{"n_layer": 12, "d_model": 256, "n_experts": 64, "experts_per_token": 4, "d_expert": 32, "d_shared_expert": 192, "activation": "squared_relu", "moe_layers": [0, 1, 2, 3, 4, 5, 6, 7, 8, 9, 10, 11], "router_score": "softmax", "normalize_top_k": true, "routed_scale": 1.0, "balance_loss": 0.000231, "balance_bias": true, "router_logit_norm": 1.0, "n_groups": 8, "groups_per_token": 2, "init_std_router": 0.0155, "lr_router": 0.00207, "n_head": 4, "n_kv_head": 4, "head_dim": 64, "vocab_size": 12846, "norm": "rmsnorm", "norm_place": "pre", "norm_eps": 1e-06, "positions": "rope", "rope_base": 10000.0, "rope_fraction": 0.5, "qk_norm": true, "attn_scale": 0.17, "tie_embeddings": false, "parallel_block": false, "extras": ["capped logits"], "init": "normal", "init_std_qkv": 0.0312, "init_std_o": 0.00636, "init_std_up": 0.0312, "init_std_down": 0.00318, "optimizer": "soap_variant", "lr": 0.00656, "lr_mult_qkv": 0.5, "beta1": 0.95, "beta2": 0.99, "lr_head": 0.015, "grad_clip": 0.5, "warmup_steps": 107, "schedule": "wsd", "decay_fraction": 0.499, "decay_shape": "linear", "final_lr_fraction": 0.0, "batch_tokens": 32768, "seq_len": 768, "doc_mask": true, "train_tokens": 215400000, "steps": 6574, "dataset": "wikipedia_en"}
Below are experts of layer 8 (counted from 0) of a mixture-of-experts language model. Rows are named router (the router's row for the expert), up (a neuron's input weights, with its number) and show model dimensions 0-255. Each number is 200 + 40 x the weight over its row's rms, rounded and kept within 0 to 999.
After each expert's rows: a language model's description of what the expert responds to. This comes from a sample of Wikipedia text that the model never trained on.

# expert 23
router,154,169,169,233,178,148,197,220,213,173,190,208,306,206,193,231,131,218,183,109,215,145,200,160,175,219,191,155,242,253,145,225,134,285,174,210,169,159,263,225,215,211,290,244,193,126,152,136,219,189,214,234,189,237,179,203,179,201,182,191,265,215,172,209,180,251,166,204,197,222,178,237,251,180,226,179,186,294,170,213,211,229,159,150,246,251,136,213,236,133,174,223,144,156,193,171,261,146,224,136,171,204,216,196,283,209,198,163,138,174,136,168,182,190,218,257,246,283,184,226,165,230,270,205,136,255,235,169,280,213,207,216,222,170,216,213,162,193,241,218,265,204,206,213,152,235,171,228,142,302,225,135,191,157,158,257,164,163,237,195,195,222,263,287,211,239,165,198,186,163,212,176,222,204,240,173,221,267,199,230,179,199,132,242,260,235,156,231,192,220,240,160,193,202,223,166,229,178,229,218,208,164,206,179,258,224,162,255,211,205,191,167,200,216,242,191,223,197,144,230,246,93,195,271,161,249,193,143,197,168,202,209,275,225,235,161,93,125,145,164,230,246,221,260,210,223,184,281,226,180,148,234,224,234,211,231
up1,234,172,132,82,201,161,161,221,157,314,234,155,176,200,298,264,171,198,158,207,229,186,153,185,247,146,160,195,248,197,137,189,172,233,193,198,227,222,219,228,193,212,162,162,179,198,227,220,197,250,104,225,213,232,204,216,198,220,206,213,219,257,224,143,205,210,205,239,113,224,203,204,228,200,225,233,206,193,239,203,188,179,237,172,63,185,151,224,192,204,225,275,185,186,249,211,211,219,213,201,203,180,206,189,170,166,179,154,222,163,234,211,155,204,245,175,189,177,207,170,195,246,193,166,205,170,169,270,139,141,252,250,157,188,169,131,169,242,171,87,170,215,221,261,132,234,231,158,211,225,190,210,195,214,233,217,218,119,180,177,150,294,155,242,149,169,168,167,205,200,270,175,175,252,112,207,91,212,195,161,240,183,167,235,209,143,172,202,185,222,139,217,229,237,184,162,156,201,145,182,153,218,256,123,213,183,168,171,199,153,317,175,201,197,197,171,155,164,305,300,247,138,171,174,228,191,200,177,201,219,265,202,156,222,195,241,205,172,165,200,195,153,180,163,159,211,191,198,193,250,149,150,236,252,152,220
Description: Middle or final pieces of personal names and Latin genus names, such as ude in Claude, aris in Cantharis, ne in Eugène.

# expert 56
router,152,176,238,154,241,137,155,209,153,215,257,168,222,197,190,144,235,218,239,204,146,136,172,188,155,194,134,202,215,176,107,226,206,205,174,225,210,191,265,205,194,161,225,223,250,197,242,211,152,195,171,249,157,174,181,259,228,193,178,181,181,143,213,286,185,146,241,170,176,261,232,216,215,161,183,240,230,203,221,139,226,180,190,153,158,190,136,227,158,197,212,167,227,239,218,141,175,135,228,176,141,150,157,230,300,263,144,205,266,149,194,233,177,183,188,158,180,207,182,194,121,153,217,196,244,263,197,211,191,150,157,104,173,229,164,151,230,254,220,154,186,140,204,183,194,234,258,169,232,223,200,157,246,230,232,172,219,296,138,165,225,136,280,227,203,246,249,195,207,224,173,167,225,174,217,252,232,238,234,159,241,227,212,258,224,204,124,172,245,154,190,236,182,265,137,194,235,250,151,162,195,210,257,207,206,152,205,224,202,150,217,213,165,235,250,142,191,214,206,264,267,98,221,213,226,157,158,109,175,146,240,182,218,240,268,197,123,153,228,107,165,269,213,231,153,168,236,195,235,197,227,225,186,246,228,138
up1,192,182,224,188,217,189,153,265,182,187,244,233,157,227,222,129,227,179,235,279,181,213,237,109,222,147,170,235,252,241,217,142,159,201,194,189,182,191,131,251,175,253,219,217,213,178,205,243,234,174,157,149,162,226,150,234,196,139,172,137,192,172,230,259,151,257,205,247,206,185,240,209,216,241,160,224,168,175,218,264,186,173,280,140,62,179,270,197,257,173,109,242,189,240,211,234,166,215,181,237,123,179,203,189,109,226,202,302,193,145,235,259,131,174,198,138,248,144,175,256,135,190,245,149,210,204,270,185,128,137,235,193,159,204,212,223,209,228,173,175,138,232,174,140,197,141,178,229,157,188,182,248,160,166,241,204,220,213,187,274,214,220,201,269,179,276,194,122,242,218,225,200,230,151,154,210,189,153,125,144,257,163,202,251,220,166,173,183,232,209,160,195,153,231,171,168,216,158,191,186,173,207,196,241,134,188,263,178,247,197,232,199,180,207,220,158,192,213,214,175,214,193,225,161,233,180,177,192,221,208,203,261,238,271,112,172,155,191,130,192,216,222,236,186,218,202,216,142,252,204,265,159,127,218,149,189
Description: Kingdom: in taxoboxes, coordinate seconds, name starts like Al, Van, Nor, and figures in dense standings or data tables.

# expert 50
router,213,272,154,247,160,232,216,180,198,217,189,206,202,213,163,206,212,224,167,205,197,196,142,182,225,239,155,192,152,228,254,211,149,206,243,192,166,139,207,227,124,230,148,219,198,155,201,187,154,167,221,166,250,216,192,160,237,231,303,200,227,210,223,146,147,176,153,182,203,164,169,290,133,93,228,181,198,213,148,223,186,234,138,184,217,269,224,178,205,187,186,93,184,184,86,151,218,218,170,206,221,222,225,137,185,154,194,156,216,191,147,168,263,191,229,238,238,255,260,264,212,220,247,174,163,229,218,164,205,208,203,179,221,162,197,186,134,179,180,202,206,192,143,178,184,135,237,232,152,246,205,147,258,225,163,195,226,144,234,177,184,227,187,216,123,150,153,243,131,191,265,152,264,236,189,196,212,221,183,221,194,204,201,152,142,211,154,225,309,249,147,192,199,198,220,185,141,189,269,205,236,195,309,188,207,250,155,177,171,216,177,159,224,170,228,175,250,257,133,258,156,128,152,238,188,219,231,179,118,210,216,172,162,110,157,237,169,102,160,190,221,268,143,232,187,218,186,265,164,168,213,226,201,188,286,212
up0,214,187,185,75,266,173,183,234,187,224,197,224,250,250,225,124,212,234,246,237,247,186,220,196,168,254,180,262,214,198,217,149,220,137,154,134,165,233,182,197,143,166,173,224,303,188,205,283,208,199,230,197,245,114,141,191,210,241,229,170,193,259,162,210,166,206,211,158,147,162,247,199,270,153,187,245,236,174,258,173,194,125,263,255,128,222,232,241,129,205,233,225,178,187,167,166,186,269,172,219,136,301,232,164,193,267,150,223,187,201,206,195,204,182,208,169,247,217,198,221,199,146,149,203,202,254,189,259,245,189,159,206,250,225,139,154,210,217,177,116,192,201,189,127,161,185,229,176,191,195,170,204,173,245,123,94,202,169,260,228,220,153,179,176,203,211,323,216,203,190,172,199,240,202,191,240,207,251,225,177,237,146,151,229,283,232,181,172,218,159,209,283,176,174,185,183,167,169,204,174,212,227,238,205,154,221,256,227,102,144,210,225,183,254,251,157,130,171,224,205,179,225,233,115,214,203,201,191,173,207,167,195,161,158,195,195,220,219,232,154,130,166,201,99,244,147,222,209,216,198,207,168,229,177,195,172
Description: Colons after titles, episode or list numbers, as in Episode 12: or Catbook:, plus pipes between table header or stat columns.

# expert 25
router,248,270,135,223,163,174,254,173,211,152,191,246,139,229,228,211,222,162,235,205,219,234,187,179,216,242,248,174,186,262,232,197,198,200,190,207,157,229,135,129,197,218,168,245,145,220,181,151,181,224,217,193,211,234,153,161,237,224,187,197,132,247,207,208,193,171,163,274,199,199,204,226,150,213,248,184,212,221,161,213,235,223,91,278,183,237,119,177,194,227,161,269,186,235,228,248,228,197,196,257,224,148,195,212,158,113,243,209,162,240,205,179,193,273,242,188,230,185,235,233,159,222,248,108,155,169,207,190,165,232,213,237,212,160,243,203,268,174,199,222,265,131,157,256,154,233,258,230,227,227,159,312,199,220,130,296,187,127,132,142,145,192,102,176,167,146,172,211,138,113,177,239,193,274,214,189,116,233,189,268,173,151,257,178,181,127,116,230,176,200,189,160,162,216,244,204,170,185,218,159,200,219,149,173,190,249,266,257,225,218,178,171,224,166,183,184,174,247,256,199,158,155,178,217,147,251,222,203,241,253,200,151,180,206,185,231,230,209,181,185,270,223,175,200,240,203,177,229,205,210,181,232,207,237,258,280
up0,234,120,229,174,191,178,120,118,143,242,222,182,169,209,236,223,195,150,221,269,145,192,207,173,265,155,183,211,230,253,123,173,226,247,156,211,252,199,130,140,242,184,184,257,209,160,201,196,158,228,224,147,194,202,161,271,160,198,195,258,95,229,256,158,180,188,207,245,176,218,175,204,185,166,229,206,74,193,236,145,150,198,219,254,145,199,224,207,217,280,180,188,205,266,171,201,172,142,178,199,242,183,183,86,204,260,168,252,174,183,159,135,237,112,191,191,228,171,291,180,194,149,251,253,128,114,205,170,214,191,199,193,226,237,166,193,249,227,218,234,190,239,221,207,254,220,242,169,253,244,231,186,197,233,224,246,266,237,263,201,147,173,124,249,187,250,189,180,160,186,211,185,155,191,225,192,176,151,282,172,236,157,280,167,174,250,197,200,165,182,251,183,214,215,127,184,255,171,200,185,191,257,239,201,237,162,181,143,190,183,124,228,291,216,133,182,200,134,267,219,237,175,168,235,187,186,201,218,188,232,190,187,234,206,184,236,177,244,216,157,218,168,184,157,170,116,218,218,194,207,248,169,243,156,194,188
Description: Single capitals and capital pieces inside acronyms, hyphenated names or mixed-case names, such as Wu-Tang, A-League, GameCube.

# expert 53
router,181,250,135,235,175,200,204,157,221,188,181,153,266,179,223,240,159,213,175,122,229,203,151,207,170,234,209,173,220,261,183,236,162,259,198,206,133,166,156,219,159,250,188,273,174,117,166,140,164,143,242,167,169,272,193,189,160,181,251,199,193,250,199,138,177,228,189,187,198,299,172,248,180,88,200,149,182,246,187,234,248,250,188,118,256,285,198,190,251,168,250,155,171,237,186,238,236,197,221,179,260,219,240,255,205,142,137,171,148,171,145,172,235,187,227,228,152,226,294,230,212,234,188,140,118,181,219,169,256,241,200,283,255,173,188,229,191,196,189,224,264,205,195,220,176,183,180,216,131,234,288,168,187,184,153,219,153,197,203,157,196,213,221,236,190,215,175,205,141,172,182,217,268,234,150,156,221,208,195,189,174,219,220,205,181,220,119,247,237,204,225,150,215,177,150,146,147,210,218,202,246,219,238,187,306,229,176,236,170,158,143,170,207,267,207,164,248,258,166,199,244,107,220,252,154,257,237,191,242,172,212,152,215,215,271,206,119,167,246,201,205,236,190,270,218,249,197,238,221,202,158,245,213,240,237,222
up0,225,158,178,213,189,217,228,240,192,240,244,222,191,186,224,159,204,225,189,217,184,153,204,188,177,233,182,177,195,149,167,221,166,236,178,183,183,213,318,115,198,172,189,196,208,221,279,211,140,168,177,176,166,185,184,170,248,144,138,179,185,245,210,186,235,212,198,217,147,250,243,245,191,230,154,200,185,236,250,196,154,173,210,160,211,170,178,234,205,276,206,207,255,142,220,150,250,181,205,189,259,202,159,251,219,194,220,279,205,235,179,185,239,226,211,177,198,227,225,202,77,205,192,204,178,225,168,187,230,226,210,207,176,196,239,140,190,216,226,222,230,248,145,322,200,258,219,140,160,221,250,276,234,155,280,206,178,252,96,201,158,198,171,185,238,179,202,166,182,154,119,165,222,190,136,295,140,281,193,180,305,215,189,233,245,229,245,223,194,149,163,180,168,199,178,216,178,262,259,211,191,167,189,275,239,70,263,210,211,188,207,264,201,174,179,248,138,170,232,235,193,216,190,208,226,131,135,147,278,119,248,205,140,208,149,263,205,203,206,254,223,176,156,120,252,252,252,240,226,192,205,184,156,211,215,176
Description: Separators and pieces in structured data: table pipes, colons, semicolons, coordinate numbers after °N, UTC+ in time zones, authority years.

# expert 60
router,234,247,164,240,152,172,226,157,222,211,219,192,231,114,215,255,179,195,187,209,208,210,181,173,261,228,186,153,143,223,213,220,165,279,277,249,185,187,183,169,217,234,123,213,164,152,157,143,158,197,276,169,168,228,216,231,160,185,190,238,193,187,144,178,202,172,213,145,211,183,153,236,165,158,241,204,217,233,179,227,154,236,165,253,223,232,173,172,245,209,187,159,208,256,171,235,200,243,196,183,251,180,168,165,204,135,153,149,207,167,121,188,212,180,267,232,179,198,267,246,208,235,249,186,128,239,248,128,235,208,147,208,235,201,272,204,223,177,208,253,220,102,204,175,161,202,178,253,126,298,265,213,242,187,163,255,161,175,137,212,207,187,218,263,169,221,164,222,110,137,258,193,215,167,200,178,225,237,220,190,232,243,186,209,244,225,114,241,135,212,225,174,219,173,198,209,151,206,240,219,257,246,156,158,288,197,139,258,179,167,231,130,232,165,233,210,187,153,162,221,228,157,227,292,149,247,269,213,194,193,224,171,244,252,246,275,170,220,228,230,251,226,209,218,182,249,187,222,183,249,213,236,258,199,202,347
up0,241,192,129,162,197,209,155,201,151,169,215,187,255,238,220,179,202,230,223,283,168,160,212,209,172,151,170,214,152,149,201,215,300,133,132,187,168,149,178,171,223,202,181,120,249,201,157,135,200,170,143,181,142,239,191,223,195,194,245,193,180,152,233,193,168,274,173,236,211,224,274,224,219,218,268,241,174,221,274,198,210,118,196,235,195,163,134,201,207,223,212,287,260,137,283,199,210,193,134,218,156,199,183,272,257,190,126,256,196,281,167,141,221,236,225,152,227,214,230,244,138,165,152,259,225,227,231,232,173,237,204,187,155,260,231,217,275,278,211,218,213,254,159,214,185,215,255,132,179,205,192,200,198,251,142,191,148,165,151,176,161,171,185,231,236,223,257,208,254,239,207,198,259,201,207,205,174,268,211,204,249,191,179,304,231,143,160,127,204,268,234,205,243,185,132,253,251,170,249,180,140,208,238,214,166,206,236,222,240,132,254,196,233,183,193,215,131,181,257,213,229,193,249,204,220,126,194,226,175,195,175,327,177,164,195,239,172,238,185,166,203,183,225,178,216,193,234,184,222,168,169,137,196,245,206,191
Description: Single capital letters and spaces opening names or cells, often after pipes in tables, such as B in Balkan, P, K, Kim.